Weights of a small mixture-of-experts language model, trained from scratch on English Wikipedia.
Size: 8 layers, width 160, vocabulary 1684, 21.3M parameters.
Training: a variant of SOAP for the experts, 7702 steps.
Below are experts of layer 2 (counted from 0) of a mixture-of-experts language model. Rows are named router (the router's row for the expert) and show model dimensions 128-159. Each number is 128 + 24 x the weight over its row's rms, rounded and kept within 0 to 255. Numbers have three digits each.
After each expert's rows: a language model's description of what the expert responds to. This comes from a sample of Wikipedia text that the model never trained on.

# expert 11
router:166141118122098140154173144154128138114111143137135102156135144094166119125136101131130190139155
It responds to: Adjective suffix pieces. Word-final adjective and demonym pieces such as -an, -al, -ic, -ical, -ional, as in Franco-Syrian, Solar, Romantic, international.

# expert 35
router:127136116107122124128148144112119145137116140125149100134103138126160119140185115129156184137155
It responds to: Word-ending -y, -er, -el. Word-final pieces such as -y, -ly, -er, -or, -el, -le in names and words, as in Bulychev, truly, Shelly, Colonel, rooster.

# expert 12
router:124104149100144163111183145064099147113145124133134123144121143134144122141116112129198186166153
It responds to: i-initial word pieces. Word pieces starting with i, mainly id, ir, if, iv, eng, as in Consolidated, Galido, middle, plus some heading "==" endings.

# expert 32
router:122117127093099149136167150095093154111107110115150124154121146122118158125174105133130157154151
It responds to: Letter b and B. Tokens for the letter b or B, alone or in pieces like ab, ob, eb, inside names and words such as Brocklebank, lesbian, Dubai.

# expert 19
router:119115141119090145132147165140098162105155130119149124138100140160119106158156107104188147128151
It responds to: Articles and function words. Common function words in running prose, mainly the, and, a, was, is, that, often after commas or prepositions, as in thus the.

# expert 20
router:079090133126123172112165149087100153124118134112152098168120111143133144123160083119140144195140
It responds to: ut/ag/ay pieces and months. Inner pieces like ut, ag, ay, ect in executive, beautiful, deputy, plus month names May, March, June and degree signs.

# expert 18
router:087080137116100137148129158142122189122127086102159084139093130120123091162159138119120177149150
It responds to: Pieces after v. Word pieces that follow v or V, such as al in valves, otes in votes, ail in available, ic in Vic.

# expert 9
router:141085127097141104153159197131093136138154124106165118153146124116160099138136117124103158162127
It responds to: Mid-word name syllables. Inner word pieces like is, us, os, iz, ov in names and Latinate words, e.g. Jalisco, Rheinische, modernizing, indecoratus.

# expert 36
router:086085134097109109108136149123114143116144134104134121130093180126122076123151077125145194171143
It responds to: p/t vowel pieces. Pieces like op, ap, ip, ot, et inside words such as Photoshop, skyscrapers, adapt, Jacopo, plus words play, season, series.

# expert 4
router:138096116074126139105174152126098149146147129117134117097082156147146127158146089147102135148144
It responds to: Word-final suffix pieces. Closing pieces of words and names such as en in Mendenhall, ist in Ministry, age, ion, plus institution nouns like League, Party, University.

# expert 29
router:165121147071089140110186132145121158089135125094154084130114151139172117110180083132097132143133
It responds to: Plural and noun suffixes. Plural endings and noun suffixes such as -s, -es, -ers, -ions, -ing closing nouns, e.g. releases, prototypes, Developers.

# expert 34
router:105092143089117153124171168109095168119149113118162108149119156128160095140159098115145170175150
It responds to: elf endings, mixed tokens. The elf ending in himself, herself, itself; also spaces, capitals of names, digits and closing parentheses or bars in tables.

# expert 25
router:071129136115128183083157161104106154077128106115130099121102124125130131192142066132143140118142
It responds to: Past participle endings. The -ed and -ing endings on verbs, mainly past tense or participles in narrative, e.g. earned, crowned, founded, losing.

# expert 15
router:123123160088122168119139136171110135112156135122138108140148110111142109115139114108113183179155
It responds to: Single vowel pieces. Single-letter or short vowel pieces inside foreign names and words, often Polish, Italian or Indian, such as Zielinski, Medici, Aditya, Israel.

# expert 14
router:107109138074108132136179135100122153115107139144143152133104176131117086143137069133148141174142
It responds to: Numbers in data. Digit pieces in years, scores, times and table figures, e.g. 20 in 2020, 49 in 02:49, 6 in 6–4, ISBN digits.

# expert 16
router:091099146114129159127154152071089143108157127132145112126157155119132103121176106103158169190129
It responds to: Vowel fragments in names. Inner pieces like ur, ro, ol, ou in proper names and foreign words, e.g. Cedarhurst, Shehurina, Curculionidae, plus accented letters like é, ė.

# expert 8
router:074117125122107126140151145116132148101147107108129104126117135123122125133144098134178120154139
It responds to: Mid-word st/g fragments. Inner word pieces like est, g, st, ast, ill, ld in congestion, biggest, immigration, still, East, often followed by suffixes.

# expert 13
router:112105137107138158142139113121106192112163105133157118140100172096143108157132118096118130166131
It responds to: Short e-ending fragments. Short word pieces ending in e, such as re, se, ne, pe, in words like License, acre, Where You Are, often in lists and tables.

# expert 28
router:124104155116097158115156156125146144154142082111139154174136150152162094139123094122139157148132
It responds to: The "at" word piece. The piece at inside words and names like Scarlatache, Croatia, somewhat, plus the words at, he, It, per and closing parentheses.

# expert 3
router:101093142090118151123172171110093168119149114116159110149123155130158096140161097115146169176149
It responds to: Mixed function words, fragments. Mixed grab-bag: conjunctions and articles, table pipes and dashes in score rows, nationality and month words like European, French, April.

# expert 38
router:141116135092134174127160152136108159134127109148144109107120125161120087153122098115135177163124
It responds to: K sounds. Tokens with the letter k or k sounds, e.g. k in Kierkegaard and František, K, ak, ok, ick, in Nordic, Slavic and other names.

# expert 39
router:113114131123120153138139156143137159095170138117134102151145135145154108144170123141149131147139
It responds to: Vowel-m syllable pieces. Mid-word syllables ending in m, such as -im, -am, -om, -um, as in Climate, specimen, Sliman, plus -ign and the words film and record.

# expert 5
router:117132128130091111097141141067103190161138120141130097131110099132137127146153070136167156148161
It responds to: Prepositions. Common prepositions after verbs or nouns, especially of, in, to, for, on, by, as (cause of death, acted as).

# expert 2
router:088120134081147192131160176150060145089140100112134119151138120121152128125150100129130150129119
It responds to: Vowel-led word pieces. Mid-word pieces beginning with a vowel, mostly after a consonant, such as ad, as, od, av in Dehradun, radical, traditions.

# expert 24
router:101095145089119156121173168114097167113153112117161110153121153134158098141164094114148169174146
It responds to: Word "time" and separators. The word time after "the" or "its" (at the time), plus commas, semicolons, table pipes and numbers in lists.

# expert 26
router:111119118115121120117138152134090134100142112123143122166131135131172135127145110112156148178140
It responds to: Hyphens, brackets, quotes. Punctuation joining or opening items: hyphens in compounds like ethno-linguistic, opening brackets, quote marks, dashes in scores, heading equals signs, list dashes.

# expert 27
router:112093152085120153136167170109089162112151111120156095158129154130157100143144096123145165172138
It responds to: Capital letters in acronyms. Single capital letters inside acronyms and codes, such as ESA, PUFA, IRA, ESPN, HMS, plus Roman numerals like II.

# expert 22
router:104096145079115151127176163108098163119146117121153112148109149136157095147167106118143169170147
It responds to: Countries and nationalities. Country, nation and place names and demonyms, e.g. Germany, German, States after United, York, Australia; also part in took part.

# expert 33
router:146058162101116122150161151113076169142121079116153093135146137151130089132115093129158138133116
It responds to: Line and row ends. Line breaks, paragraph-ending periods, table row ends and heading markers that close lines, list items or sections.

# expert 1
router:103093144093121152127175169109089167114142114116156109153123154131155096142162098116149172173148
It responds to: Adverb endings, determiners. Adverb-forming pieces like -ially, -ly, -ently (officially signed), plus possessives and determiners such as the, his, its, 's.

# expert 30
router:110095138118087124133137140135086149117155106110165120156126134138164084161146122098155168152127
It responds to: Lowercase word-initial letters. Single lowercase letters or short pieces starting common words after the, a, was, e.g. s(ilver), p(raised), r(unning), comp(leted).

# expert 21
router:142085163099129152132162151128126154117144136101148106154126149117159090137143110128164142151158
It responds to: Inner noun stems. Middle and ending pieces of nouns and stems like tern, form, ition, ction, work, e.g. Internet, conformal, traditional, election.

# expert 17
router:133112126125106148145172136116105167103135147119135148153124147092116124142160089139117138150126
It responds to: Separators in lists. Commas, table pipes, colons and semicolons dividing fields in tables, track listings, credits and number lists, e.g. 3:18, $72,484.

# expert 23
router:114089123079119160101140167131123145108145078101147115136144119121111089144160090133151156146123
It responds to: M and P pieces. Word pieces with m or p, mid-word or word-initial, such as Rushmore, commemorate, seemingly, companies, preparation, app-, rep-.

# expert 10
router:084141133051124111147111125123162158121147123110149110119153179117114132125182111131140171134137
It responds to: Consonant pieces mid-word. Consonant pieces inside a word, often after an initial syllable, such as h in Mechagodzilla and graphic, it in Whitburn, n in magnum, ll.

# expert 31
router:104091145092121149125175171109094168120145115112158109151122157131156099144165098115147170174153
It responds to: Commas, of, Mon. Commas, of and in within prose and tables, plus word-start pieces such as Mon (Monument, Montone), John, Jan, child.

# expert 7
router:102091142088119151122173167109092166117149114117158109151122151131159096142163099113145171176147
It responds to: Word-initial short pieces. First piece of a word split into fragments after commas, pipes or and, in lists and tables, such as Jan(et), child(ren), f(ine), v(ersion).

# expert 6
router:119082161089126151114196157107110160146120097129144077147142131079168116132145112125181161183147
It responds to: Capital initial letters. Single capital letters starting names, acronyms and title words, often after a quote, hyphen or table bar, e.g. R(obbins), S(SC), D(octorate).